Experts of a small language model: vocabulary 8192, 24 experts in each of 12 layers.
Below are experts of layer 7 (counted from 0) of a mixture-of-experts language model. Rows are named router (the router's row for the expert), up (a neuron's input weights, with its number) and show model dimensions 40-79. Each number is 500 + 50 x the weight over its row's rms, rounded and kept within 0 to 999. Numbers have three digits each.
Before each expert's rows: a language model's description of what the expert responds to. This comes from a sample of Wikipedia text that the model never trained on.

# expert 3
It responds to: Line breaks, headings. Line breaks, section heading markers like == and ===, and sentence-ending punctuation before new lines in infobox lists, tables and articles.
router:544579518495541533581464370447455587385557498465510616526523382408499487670588509528454553494584482597472465526479424479
up0:492478524418468510561479480569551529455506452465504539485487471520569476470489469499518532465506470482535454466512435577
up1:500553464486548514446586440558495530444486574475506570556479464509496456530504482509532511533524506440571474449471574455
up2:669303486519497493513525546490545586568389405500489407454597512535514426522487547514504512494540443555473468451521453465
up3:495497511399516486416401483502440406531526386417516506561546480550490519501456460512485474543538478536528513511459558480
up4:501474445589490580489548484650515440437494602448484571502530569597477505453497486496473515373523541472504445377510508587
up5:488512490486493461398422522405557523464553554385523536527482545534478547519489511375540489425514495523502511531556464605
up6:517440433483486514515437398564508505500488500497482367568496402502407521497445494502552586536490552492483448526537532546
up7:501487428429523536459547514458471490559501388592555530505441489502571451520542479559493582608486472528507561492534548507
up8:468519443565442467593587428459472534438482549422462493473488547456456485500544487499560528493517527429525467519452549490
up9:444483477558495402582558490501465551522434403466506445417480529599531551507489418536595548631421553507528597529511515496
up10:492524463570560467455537412537501455575486517383481497414603540451563476505432448556434484456560547475403501472443507444
up11:518345498513313600485486573504640525560507597450508519586489477629476508490487488574486513500520489455417512452451430448
up12:427421524489542526451506464528620525475560508581511448639491640491516568429476471391463470515465505514552575575498518504
up13:460536499565480605445574487539449527524495474436501442583498494414580546487462449456551478455373456542574574469498571474
up14:465546536471602433434368542556509464443560556479502470523540452439460576524485499503520541451478515585379540450464453489
up15:472493478520464459497416505469604442478530372439538506504525504607511429552479507577493486477532443589519463510522450485
up16:473543494583490540535547465522470456524519422452425509425479481542423512454509515436541556501520492445519483475452566572

# expert 6
It responds to: Section and table headers. Heading and table-label nouns after == or |, e.g. Statistics, Demographics, Track listing, season, Date, Player, research.
router:518478490541494483461425466502488546464422549442481500474502508495490441507487569545509490478487380584452500484521504487
up0:453502513490488433539496481504523547496532542494518476484635431474452443416554495575499424460573563534451466508521465543
up1:504533370510446479515423497529507553488519488472558492504542492496438514531414500508483488480463520530483568548470441436
up2:465443566529467506413463501464549514450452470463456592463546461632474642503533444503505535463533444528575465469537556519
up3:472432515528593480507565466515521519525462484530484542504550559518560521426487521423482490545455444610525367407626532489
up4:522527581497530407456581602451463545471392521498447514488438458520467478518509425545439513492490513447516458438484460522
up5:417549437462440629561546563489528479498519490508487500481507541482501515515419611486446450408504425410612539509525406555
up6:568650549514437425527542498526536494494564553516507476481457478508523461577477496442548551505506470493549472468521507479
up7:550408500483471508504501520549526515506574488541521513472554524465484470587507552626564545494542580538489526453481550502
up8:413533447512477571565517514513531483533500506458482510551430502512546482528488441437508439464484438500489554473479611480
up9:527455559545569527500512472547535451471434506541549488498424490627524495498399444496468472382447519458454539558466503514
up10:421444571540545456486428521479527537526507566515562444488539513541444541436523486480584456461471538538485480487440476526
up11:451564475460579483511481558403506523424472560413550435552350545533381432481505433531576517429483418577456387537520530471
up12:487444548548555514526480508412523426520473382585601498473434450537425475534406555559458537473555479508593517526576491470
up13:542448458448527494507503528478539502425476535515502463519459560535506521458524488454503482447532472537423505611405523546
up14:495513480487506539610508526465462482520574503381565488578525587530440559504524621463529461518514377554543455484487388509
up15:545457457477519490557486575399538487632489500460481466484381523528516522482429580539534539491462493519458436497426465583
up16:554524596504526538497445442613486654528546499506542422492577523466537511519487514438454571496505461513502505526526567573

# expert 21
It responds to: List and table markers. Hyphens starting infobox lines, table pipes at row starts, and field labels like Coordinates, Class, Genus, Running time.
router:562464423471638548528524559493490422498491549504501450472505433394434528461469556453507465571561536502546511456614562548
up0:487496566532533525482654448464461530490528518422492568402547522493424534507399480502475520545509477459524395478482499552
up1:462548536477573473500499536479502419534503502470428418512619528561460530408461476506492526414529467539484472446480544490
up2:559493447485514411642519564478486562421490426596473501508429547538489529493404517541478475490545525549468485454506549514
up3:498522561477464555492483522524518496466521488530476467452524404499504496514491517500432466570544453514531455566509454447
up4:449528480484391484494526510565539521477527447502486485468495452473553541447613493527467453476606482548510515461549573565
up5:558514447471518397453529488472414498556484518487487527501460423489529528537498483472466489470508520585490533539597483513
up6:526530578523516526508509344505496510494488564439620441562443606508539505564519479490451492506523536517489473466508572508
up7:497461527500575534619509429484519412539482514505468499461537472581502565486476516506572603489613502549582452423472493472
up8:653508498487407470481490453577527487494500527546444472421486494520462515483581459556584517562530459421480472357508558485
up9:454531446601537454492468345519451582423497481467462465538509462502572565544565477479496575531473481470532438504519537551
up10:426578528539533488541510521514492457459488470531511569519507448485513546456646534565434487509443523450500510437547370364
up11:607472493492562465563558482543379431497550386557509455525459544478432444450562430540509524477514453515471453514539496515
up12:482475494566522453461462594600508531490435574456522488533457379500457391423593609563477553432459529489396379441362494491
up13:451490510552493544577411394524490497466518574496476521520560396436441470484531524380462519495430529477415477508471456504
up14:533459377485526481547438526488567537479479491537474440474481549575428492494524438512552483483454536525514517517565586496
up15:478439490555536502533520507516424442408497548440546499511582441528435565514516423458493495365514472589497521510541489525
up16:471508373485460519534554507425555527476447491443505563470511493493536525540490460608502519490444505502453478490486551452

# expert 8
It responds to: Sentence-opening prepositions; CJK. Capitalized prepositions opening sentences (In, At, On, For, After, During), plus byte pieces of Japanese and Chinese characters.
router:511496462471464538496445500465437537484522499552356436481485424530522535599394483485480527441495523498536448577514570520
up0:480599503507437529426472487512453430448384521575500474584409478534531491464514467506501485393460488502541428510504465554
up1:531511453505545452469436425464576510537545438501531415483501478484486497452534554505546497400490418476506472494439505467
up2:445494531475493400495447492500453517514479444399512473484480495568394498462546499540571510444506536654451413529470532451
up3:423514545537549388525416533458438495574434568500411389531460479508523520453469467608493575532614311532495534384444496521
up4:496504432541430505551478533537447508432479528463521432479513526454465474527496442554495431551486463491478493463452491526
up5:463568512494448412484525545478450540526471499460497481510553543435586568464458507465550578538461395497454514515644533459
up6:485497468504340472405542430543486530462565554471509412434603371582380447490515459526573534538567620546540567474480489491
up7:450459515454514536498570467517456534417526633429552536511472455441453480485517495517485458473578433481405474508608480561
up8:555457554549513387516512531468495424522465543503448473440652621503515530445529501493504544443507473520511510512519532472
up9:438608536443532514527384566448497436424471520472462468483532536534536457607531477425484525424564477438596557489526499485
up10:479509511507553574559481556459568506491558581534518373472561497542447450412503472430492522415512467506557433355509555481
up11:461374470566421420550546462521484515507537456490505449547515548535516519570491542457488433417518462507386457519421555532
up12:518516491438482495575495527518575462475552446544460498579565462540610600529600437465456481395536513494432504451499468558
up13:522523485382468474524511463505550502477535491518523485457545451547527473418517521506465466490516464601440466458513474400
up14:497519498477491375477446498557439484450523519474406452596441463518398495575524533601414520491464439430484446458575536498
up15:472532441501477475542549606577545420572561455448463442497525554499441555460503440565501505477475570472504411487551502520
up16:412514450466429542449512442499451374434588386416479464512563498407597516488484491419473449517490526575525410383474580427

# expert 13
It responds to: Years and race distances. Digits in years and sports distances, especially zeros like 2014 or 400 m, plus km, gold, Olympics, superscripts.
router:542480476533488478518502450517413394557523428474538519454448429485477447624505462472588573619427475451444592470466511480
up0:527563505524498471606498491528443506537593472384452538466476551526441475492457464511443503487484428517390522476509510564
up1:499453539527535464549452534523495466551473502489502554408499388483463448484551510520546509520545483544388541541508483454
up2:574430409545521517484517512414539503506432529480503452437530494564473476439492513475481458513552493490507500497549464483
up3:644396540519499558504448524597434545503465336519477417499448418465469461528518490579487544440485484547517496420518555484
up4:492477474543475547453520501480435552420463425572579458477536556506509502436478579489492435459472471436468485483540424534
up5:534461484458544519509556460448603531502509453478498481386462523548575475509472504442441500497591546403532396471498436526
up6:590577411550528542464517451446467472498399436512490504466619490545546556471483490437523544461490555523464474515565586488
up7:489472323540449501467525485503493494525508543370502525480616559480449497489513453458479540499530464593513439471363424465
up8:467556548473507546437441423488484546549501534376579530465481523606502505462606474575466520497486472396480490484458448511
up9:505461499455498580523525473554552439551433485523471430405431516532528546607436534473492541508485428464474486495429516520
up10:490462484537462402459526448524499417464507456396515555545520519495469519575494488520516475402510533556471432483421500488
up11:524589497473427477535535497452491541496471534463420488447575477600455449611512342542453553529508456471502425518519486503
up12:586432487458552553569576512504401423613497472528435558498560421379550469526507503520544464440429484619556513491464478532
up13:486462534526546425566466478509487485471504538509516496493596526560542465445532486528536450444477424474449448470568493536
up14:491469429354460447461515515454476530491563520536451483491453537481486516537434545449464370579482509500486490557568558450
up15:524558426535573478513507533496564425447519523466568403534425505491419488499433444492545493479537499553507523374516468426
up16:463582491495528463561387476473531506527510533471622430479470505528465487518547564394460491494526467511482544516522384427

# expert 20
It responds to: East Asian romanization. Syllable pieces of romanized Chinese, Korean and similar names after an initial consonant, e.g. Zhao, Zhiyong, Kim, Chinese, CHN.
router:554561546451434449394453519541520651467435594489434371514554405537609556505422515485436526509407515503561550462479570491
up0:479465658499461548472481522584512463388483529524520604504466479569440562539528572495472480498505504532556476483531522576
up1:487507396537554474521496590421460433557494469446517510466613482509453597435411469503434488499474372507498435472511543377
up2:512508501554562446496429554513423429510421455488539483480376409463490499455524425547531453541474533528556456537526495423
up3:457495483454488429439489534480509493496457509471459474409454477525584530448434514505381520510443605409510445507481573473
up4:454498535474471470457397441450510561420558463581454552458510541515376497479603458540508507506508533464458519482598460556
up5:452511533490524454470472494414552481413557470525467527518544556488459478476523431643466600471498552533508471494480544511
up6:478502471572541483494473664488515491425513440485389507500459543441548564526463405419497493482558417425489525462414462458
up7:469397502557537530512567527513615591385422519563444492482530482542556521462474500527486523434559457646484505539437455430
up8:527509433455468542493486519456461467484456416429542461494512501469471436531448370416532525496443564559488521540530507556
up9:509468506508513503506441468480588504433491469520466509494483446516520417435520503434504493424477424436433471436472477496
up10:491543508532432455503657482424461463423512553464572546468523494477432438460544444489485530488435476464443410437467546521
up11:400591579419569459526490393431542502525611551488497487457500501449525482553426570528485566496399516472519452525498440487
up12:499591504459563549536559474487574528456473547462462555501474489538517465427539519405517488485475404545459449439398487507
up13:453622488530429450480500509608517425424524484445469569539503527466490522559534522500498511455564577469501605356506605612
up14:432525594428458462526550540402505467543500507466484465482604473523488645436499461401438520473503433409435575438473549500
up15:474413553553495533512521551698531528523559532427565480570483501482429542474571472538568527435502497542462524524523491530
up16:540555435448556424520510538454452519472515482513395451460451474426593532444645528464494481464524502530480505526529409484

# expert 16
It responds to: Romance name accents. Accented letters and syllables in Spanish, Portuguese, French and other European names, e.g. Ramírez, Valdés, Jean, Mar, Sergio.
router:542446385631428531489378477390561586571526428563507575549588569462446563476587469446491592544420559430587553486388581516
up0:461466546602533504488559537518623516540490515423510500413602535500543457464465497478526600565413451473539474452492434421
up1:546603462467448467450448595509430367430442578445596486511515523506567354497523517541530554529468503525507505512547488463
up2:530569498494527637538517578505547512594541487458541528470561558460433509506437575453521490505569523356584513495499470454
up3:507450479544633583477536505454491469493458572518511508500517400493455565491410555516494521434506493543495462525457476463
up4:546481425534479505514481473487538529539522576550510506593490436565508522519559449547489470509492496563513442537516442515
up5:498457538529530491439538408562453521510487524496436513541495474454461511561430396515489436492462530457445468491481507525
up6:479538556430473584570503548441578459431576451587525448537553403411514614501462470586511509476546519445596444527458465497
up7:477461517493499567575506522447428558460415451540451508536531512472571507461467464348520565476444483490521434430499419510
up8:533523419446487536437557438511578531571441531569474530613537594529445474542490553475549584467534462488517476416398498448
up9:544477480470489519515461461587536437481504541524477509524522502475462549484552524461519547501400554548568457436484568516
up10:402489494564568442491482514431570502451511548515460466519491512576494470447466474479494536451608511522527506534418558507
up11:439454604489510501512561545499486410415476491466439540451577513471381472416530507451520470599496491575565472524465474465
up12:486547551516544397437418532475543524483456501473461579529506523502442691513556536484581499652469532446476520518478512513
up13:540430558491444570541486521505589495503486527546577483488489447447575545542600538502502503484533450520545479489481426389
up14:455456500517498536590489625498500522524486466525502499479548528504517487538567566509496568411573494465511435460432503544
up15:432502521461564527457480471494454526608425456513518473503436494516441445524540459551420529520564551463490468434499487498
up16:576469600544461475464537521483521485530616440499505533554535573430477534468568493476485505463517564514518531456513543453

# expert 12
It responds to: Spaces and year digits. Bare spaces and leading digits before years and numbers, in dates, infobox fields and tables, e.g. 1 in 1990, 2 in 2020.
router:442461400541457553548475547446490477522512360554584344532571506419553496473548495512505441498554454463467495471440534544
up0:528438525465468467501492514518516503472496596440515507533570572428434503497547526479528507476522464548557505491546584477
up1:586507502504518506553548504525547582459499488464565469485614490507632489477392520451527557443597560524450499446546511408
up2:569498544565486523519498560471502510551524496460526463471453504500548475525494482528540484405562457524484494412483495551
up3:399529570544541563532528447504465421449454418561476513507486574473539555448520520487397535480515425432436454496472537459
up4:497525562614509463434634510562464540522426495518439483504448413382497534426455512471484530554526563521552586500429497480
up5:517507505466500450553509473505589560578540590508505516481487510492534481520446501527565491528619518447572461486489389495
up6:517456490465409439477483415542482459486531496520513493432502488488576544519488580482591506501562551462448506491496432490
up7:441539454426492466523455475476461435569493562570614635490517464534526555460490564507513474514482485430457450469573510505
up8:481534521433430514528432436505526554391450548545531386450596459468542565475455542473475535503542507397459510432459459464
up9:455537482555399540520594445530523474517500501512472436494477474483550489588573478483497493512495594332533560507525492496
up10:464558421491417420528535572423551480560518471457533515505489534545527525484419517400439485438465493531467452472495515511
up11:523534437501461371487564599551468512444473471508563448452538465494527581491539304578458404517504541527510539505421426483
up12:489559468476427516522449468460516461431431504523557426458514418537535542497492533520423524479506543437512483479495487612
up13:591485447542418451518514525485382515538438522427493522476548418556445506529474480507552494530479541462442513531509453564
up14:541547495497424539465534458436470438513579466440504491524474478545358497614503571461535443442487492553545507501442480448
up15:526487536507534441542499442465489482547457506551539528491405562507538425477445429518486498454555510496598530527455498629
up16:497554577560458550525463489513509495524493508468509518551490542614521551535506484473458482390455539516455556496508547392

# expert 23
It responds to: Word-start stems. Word-initial lowercase stems of longer words in technical or general prose, such as con, pro, dis, co, electro, bi.
router:528455558505591438525542465475450428458430471508462552536555516526378494462456547543460503476468479547473441465646502475
up0:538485462541515484567481575487615409459424525423499486436404548484545485528524432515524509465494549572488531629436545474
up1:521566525513580388477402500376513457476523481419525547579406494460453450507482626454545534377529351439427551487506537566
up2:521538503482508487557442573517458508455497426474512589443532448558470465608471507540481517484501412617497556568524481518
up3:481504499479463479436542469509496468523423489405516521558502531509426453490489495417536443544485533556480492479481528468
up4:472450545466578483523508577448476484439470484540499467511592513503524567473523474489569478475392496470552516522589472511
up5:340541544544469446477551522504369530526454507568502466518595465501468422423454373528540541479548449494514574440546466429
up6:502560590527496463547479448521465432496454488531482548443512537519397546534397393499424546594455598478458458446522503471
up7:460576471488573619513458435530469470524459527454494638531577496448481476491523487530465509557516539522491491475493446526
up8:483504557481528553441487617453538519515471552546505466444549468439472511397521552490438422463449541532458519463457533467
up9:523434491518512515466632414498542647532490457591571526572446513496444474513454485490431445496561495555515532424572448507
up10:529487512483485436557490474515432511523512523465429408446535472455532485566505516538546511507589442591427524500472473543
up11:481453436490491460447536649495453463486589392532551604427509446439405443492538498472410551527620453468485468504519518451
up12:432463461477496508540480465420547466473484461437476565490559484438549543500489485429573492600572519458498585534363457549
up13:515455490451509512492554503507464471518457560408481471476524527543503563460456374563483536439496461469487481447358499530
up14:518528533541519532383489535448544468530432618421568491507457551484448476547492418482537459510465466414479509535430486470
up15:511533547548529546467504488492608491494435584437529533551439408491478540478484483431580364521381466517450500507573581465
up16:527502448515482492464410591495543533492480407481492512466546455498531444573509437529410440502624474525537505380512500485

# expert 14
It responds to: Copulas and auxiliaries. Forms of be and have and other auxiliaries after a subject, e.g. is located, was, were, to be, has, not.
router:418506520480520473566621526482566547506495503505554450453455561531525493491546509545642397455447506460495541569387436515
up0:481472534465481540579497513545504467535506553493509530491463474494532503483527530443542440492532495500559510529615442527
up1:503452523417518570476522460605505510471540553580572336451520571518563514491469440482524351521455453497471468460494530487
up2:490399580501495473433533458458492509417452502425500577552496475502459560476513389449480476457502532522455526554518445488
up3:494485529473558605421496560507535519567486488377422507553501519494501509501487491419444528415520530401483471482524441501
up4:442452584585501511378509511535526524562545494443448481475510493499473573573422509518559387514504518497534470458523537536
up5:465529508438493413543609521554488443510469458581514443599526504481475487389430488524516464415508574452504485554340444546
up6:527440543482588518595449439490429426473515484483456457487508605536523517526591540549538566396482549545520528499523407469
up7:584538550555457468512499470448460513485492466482428523573532437577578504466511473479477525545539495498497431506521547499
up8:387543464485417520505537488465394668444576433521463562484500470552592497516568539592451541489466506541492586458541463507
up9:431427570475489483533575504468513467490589468490514481547427436416519416458523448494521523490593507480447523400497506520
up10:551475526463433530428406537488464522394516579516461531565515529525495502492459571536450443547508497480542463534504548524
up11:470422579551479431549554431514455533435494561449462472571519460512484564521561489525431486445484471556450519477568492481
up12:452529442454422468435557519576479520536453530497465510568454478482497577420532486476415505449545429516433420482505443516
up13:474452478471526592507454463465475536535481590521594503470533410570585515452467427548443577516444477539562533458515487490
up14:436503375480607554486510418539470504469496531478515535539494500530469484465503491497499524436330437495523483559466534455
up15:478458442491509478501387564432441513504501549520490479564521497456509601527517501487497572501391458479514525588480480473
up16:485473610529439475491567483478495531438467435496483574437585509489535554499423507491479495525446425553426446398497490552

# expert 0
It responds to: Category head nouns. Nouns that name what an article's subject is, in opening definitions, e.g. genus, album, film, district, village, politician, station.
router:411447488493595477565586551570431611521512525517515624443408449530501459422460455514411465503522494448502477463512490586
up0:416469542363512436506449506458531451487477547525533510492546454586474478490504550455420558524519442463522492577509498477
up1:528436632442493520534472481545451478524548509456490488449406496590484480509445527579489537434537474446510555415491472466
up2:565509453520432481520525530449567532521528543504443372456563557513492584538518452479422512531462449512483486521503534586
up3:531490507549507446554527463445510514527493562469553471428486438536473510512550504501513487467554447518475605488520442532
up4:490478660580458528441545585481532505467581545366601442506415478428479485621471490512500522580566456585517491511590536462
up5:482509608449505428472490613603458556550501549473507488433524384463548402474524518497507488479451526482505448527443551446
up6:457547541470552487431409594457481454489537467504568459482492447537462530565451484459578496487463553501486518503470562369
up7:461504533585512429469500426518491502500541534459541467432593455602510532519547476489492473433574428527429460461529561453
up8:519438491589427536495566564452425452519557503551438488539552542481482464382538498508522513558534482490471553431522544523
up9:492522515480561594470533547524611477593415587485553580475554549505596533487559488488566523484599468470500436571521520643
up10:432443547426535486579495473506565487584518494520498572527459418499472484440507422509526477454476523615393488479442474509
up11:470419472456578538482444518557476551494424487522430491475528436387576490468486453530570563554529425527584471485482605480
up12:501446525481496562564515461523486562435490515496527635463461533435419466539403473476490509430592552510550427529537479455
up13:554532458449403499545514480475471520425481522451489514537408448508445472455530545491528341515586542529545448491437528406
up14:463520539460600477506491554563408548522612518566500656458459514519482503516430359444368500496477531466483407465482511597
up15:437563486446455425603424469511492576501544556539473438487594553471542510548493441478491484485502462535519532522464502499
up16:556501508494546470475465563624541568541437427500555507505591475483549367466491416538480497545493434464432553555444492471

# expert 15
It responds to: Commas and months. Commas after place names and clauses, as in Chicago, Illinois, plus month names in dates and closing-bracket punctuation like ),.
router:558547450579481535481524554495535457512445489502496508500508472346556451494447536417530395539588477478488501531570367496
up0:536541428481412490386534559489490449603459490517526555493506488521430518544622469528427474403533502497549507487586497478
up1:587557459498513420485526481556525487460372415474524520512518420456544546533435470495566490427535565552592493481500484456
up2:501440478480513537501470535478511527478637544436597456523517467482574475483473488509541497469524609610479470531548437509
up3:566512557447495472522569526475509521382482462553495507494605402522408512443485560525604453504588446448481489496509563515
up4:541560547381521541447516484601543527559460522501462510470540514614474456451563480463556448477480436599535534517480510491
up5:494570539476474484498551581436570429558483411489518530462471498498524528576531524551406461440468513433549548423458504490
up6:566543469465402463438562522537486398504522647542416483525559455479553417543514513534527460465507456502436517504527540516
up7:481459520483525449419504560507433509497529500522566382438477493436541507459415468531506534369531502477384480469585453496
up8:510471521531516393538496583461466505453428549597528531557463518615468500492411501371507437407457415475488507461510519535
up9:524568584503465539468501490493500542449595481489495566577511534491510496482500516465473479613482577510516552513495543493
up10:541479463517463542400571477461477469493516530480481478532570597544512499484533497562506556484570519577575520457535551429
up11:477574551479478573509518440662481506464496598404483452511479439478485525617560490494518664540441593492496513480427551500
up12:550498453455592481408496513447379545493554441489512494657536523543511517504500489411502437486439551579590545468374463470
up13:458512525459562515519448453580514547426564391427497555473477499462404548540516468484443583445515464468526466547557480446
up14:470458503520484483433485425563457537376530401496571384506380452499500518440568478552522525502542465426531496508415576361
up15:606485582552585488438565460488438478542483615561494452460513555413479531489440425468494511600500438468434501440546413545
up16:510512456541474504545497559502534496390456533512505504488532487479475462471501499560403485449518471464520600601441545499

# expert 18
It responds to: Plural s, fragments. Plural or final s endings and consonant pieces inside words, especially after con or re, e.g. -s, -ers, con-s-ervatory.
router:489503448469473490450532435527527435600525601454462537597525533533571542511576518411425423558490467513476552549442538468
up0:453518559524434584620489488480491492565507529417483450499513450567510519478452459516525497441449477390431307571459502531
up1:445450472339565380514454531527486493499526508462552444527559521620588452462533459448502538493451503583526454476397459565
up2:593444460412514525525460482466518464487393563454567509439469521513490610449527492531587555473380470485549477524520482548
up3:463566517437539545563501476585534494526536503479525502471560457453538539506519522546464476508508467548537433501462464520
up4:387518560448518586511488556555502456433497458501427537492570541398425409532484481502442495471509443520441460506416492557
up5:464478539482491501495583530549551517524439471503542523531489496573402564416485496488522507435457546506425497512586497449
up6:514567552440410498566481524428498437512570563471588459528597475464493535505470382451489481615465438537456543578595500548
up7:580531522500590559433538519413499525495545562464441417524477469506546427496450539556532518392542500476542466496452529497
up8:486440522453516479457567451498471543491494457499488461431425462610454515499522540559499491519538488457591447496553554474
up9:535588407430467527505553480505569511458590495508534435470536536451499575610475544406444481470510384503509524545557525635
up10:462549599516562517515426507435434587528502428516563454522467482485549544494433490562585488469575502457537501579576619534
up11:461497547426504500544476434445425508549387584420550460464480403547511501497432559497482509424490458440483601554498527519
up12:550461564458420361384461446495503429595557492501550491471472626569543490496538416530419584378539406528421518527486457573
up13:468556589541486515489465507405499480447414521606539448499455533388447552514523516511498476452553442488509414484509466495
up14:539426525455574435458524564495430435571547452480413457470526585583547553490554526525525479529504485450479482490557459481
up15:591517446520530505436422578498551422471541577466552481509465581544512544505393502626506467426418536448527555433429510465
up16:485595523544473437567507425498496476480420474574505516587567649466405463502529482583587431544518413534479635465524514520

# expert 19
It responds to: Ordinals and short fragments. th and ordinal words like third or fourth, plus short pieces after capital initials in names, such as W-id-nes.
router:478619528528519522493492438543430515447540481522499500560503558567446574477477516471474531482495584513535545473415475473
up0:514506601487588435477584498444492538503495472484405497421544543512447482582504600516545460475494521504469427528536514531
up1:547532489477435523471510464454545497386469554377498502454493474469369561506496551578487448512620495474413516468515446511
up2:459501608505493496483502507463572511453519474498436520390551493619562526517473433510491466446474548486458529462477460446
up3:542530512452398455484491530451470607525495498470488515448547462483463507571545477510485538461449575471472558535491475478
up4:470487552394522525471493491526534535551501483500531476546483392462528519451517415518510472503515485509449498442517452399
up5:607384503525487596424581536540660523494435455529537517503460588488517468467575493509459495583479436517512549454492420523
up6:463488468510482483508485353461530553547516447498475451497499453492486456489533339515520577443567482479568444473477506501
up7:453597562458539500485395432478466425528502501435478513518497562504498448405507535530490520502532559428505561558481454512
up8:512506603358488410488548475529388453521539403497496449455597533380468580489558450373535517455646500541537484525571461492
up9:556540558397481450474473465512461393507457463419502579535533543419491454543435468534554479448498542430613490454463451392
up10:547535475538444497575568534510512392528426465414500402557574544496465497505541553515500528548422520558469498500439541546
up11:495468412508520453486508553408559526434452473481577505436381421470436531520549509432577515501509455558589483441483463437
up12:472517530518561544526418512559586555541524464525470495566567439514450527461537484535512465563538568488490503525524415492
up13:580488528505509530352474349482562484491457580450509479474543437468508533455508466499631469409514474551446491382535426483
up14:495458456513473418542527517530615438499477423572479483530499549478543516452535523515507502536507413539553523446530489549
up15:515500472468548446506451477512501514572566490465455542432526508573501461534499433480545519511473532560490518474487586560
up16:484492582415475570597438447489532508529527446527511490462487517548480479541527577424480569409472507542499457464473513411

# expert 2
It responds to: Mid-name syllables. Word-piece syllables inside foreign personal and place names, especially South Asian and African ones, e.g. Tha-me-s, Ka-bar-dia, Balar-ama.
router:596513491454443464378459548555610494461453492539573479532526439582564537501463491519487631464519530509497465506486504487
up0:522526466549420470493488481463484501518498452474456508484457474449471422520594502402473454547561634530518472470576498491
up1:580454488464540510554608566466451446498514451460477504537530561505462456522514390526454471449539473501510576479486547462
up2:434509500475417470324529410500416559521452612498498519550466477486520530485511521464527504477506521472459396509498519413
up3:434456485511504473412516549425488497474533414438511423505547528553555461552454479552419474507507479453456479584522454482
up4:424520499506583420570452508517520473453460434558471411485466499563496486559509528545568572431528387523503531456499537483
up5:525545442538439447469590515406519505468443427523503587560464534560454536573475423500427478559528480504465488565567591573
up6:426457532521513517536528435405377453464451516463532464475485514584475446567519504535565504413435386603493537405520590454
up7:495425559453460518512471517553487544467601436499540556500539507464407489499559586570437469506530513400449491529566557508
up8:513477490481530425569471564480432443493504417505559558612435539537403452463555479490506465486600564500421484487493502598
up9:469453474546437574426567554403456493425531430470494453416498490584554528357533478545438462570436519539465483459602518493
up10:540449588514488491520474558513472430516431489526470505523507535524533536549577468455487528495486509446493539506522533500
up11:535392439452592406479510483519570479489531526524512383544551566487485427530445440547469499539529531631483437504593521455
up12:503556556483521396446552480442545554520485503542590514478486488555447644535504457531498458414536524490480527520553577459
up13:544506443515581488580551487590468504502581535445453460539490507460466510684484516521535497485586396504479523507615523470
up14:463478445525456520418570513404545542538513482505432476486549445511498443484548452519471417432445511497502578506543596488
up15:506451569420527513440597470497447562462538495562484532457495526531479544560593488607488520501511482440453533420489499573
up16:498479462524429476454501485530403491610532495539457439455473477526529563516480520590393453542464558562502541482460492502

# expert 11
It responds to: Digits and number words. Later digits inside multi-digit figures in statistics, coordinates and tables, plus spelled numbers and units like six, million, mm.
router:511490474513487532539575421495493516511500485515504418483431441512547457489471518516467568561534490435511459506510471426
up0:427476537559434476538396534399557542582527445465530459506446553449484449409549538590547462558467517512507472481387431539
up1:500485528477598614582543442418498515483529524497546396428505517504625450502489466496537507528528510396501470510472504425
up2:540430498525505519501586514417490449487455543468518478433414468479575529548428578473487515522526440510575470398489496535
up3:452600434492464532335436467508511587423436510515464407536576458506518490507555560541517515496534515487515448486506492510
up4:476459498478531570438462493502406400483581507463559406440472571422476566526612468438499503493447442476562491404465444448
up5:397418446475533494439531431477481575518500533544565514475537561553497499454534484481563557485450581533554422499446542498
up6:485489546431480519565452480496506521472360564517506525468489449441537488495454572468499451539558312583480540486490532484
up7:513557531568456530552552542515534552483541480501527533536547516547538496485466453500501495495561549522502415534560417484
up8:529538467479540433539475553572504463493535508531473502461471508442493478488463492494422557509475610489489389506487480572
up9:515491456485452511565504479402518617407560502506487437455547414558596537510569580488488555492502510522486458517501452468
up10:441546447481591508504582494549539472503548478403472530509446565563473422551529505523463563467493439559477443498453500501
up11:528558501479491441595479576466500425464430499512529475413483510469520498467510510454419474523596513595489489558488467401
up12:485540610458418510640459558507491537497470454500524453482561498505451403505498578398500367488499516499456530464475675603
up13:476423453501382439517475488544524491474513390490513497481568514525576424490517508465467456591460419501520425509462455523
up14:551506487546526465613494387477478454498458544504467571509576567522623567502539450459515520505440435581436471557491545491
up15:478523519495454480505554526470495467488486489420556605498509539461493563454582439519576506471484419460487511472486526545
up16:542542494506467440439486432475590435491510441539454484647469531574470518478566560478479554523425531519473470529488554499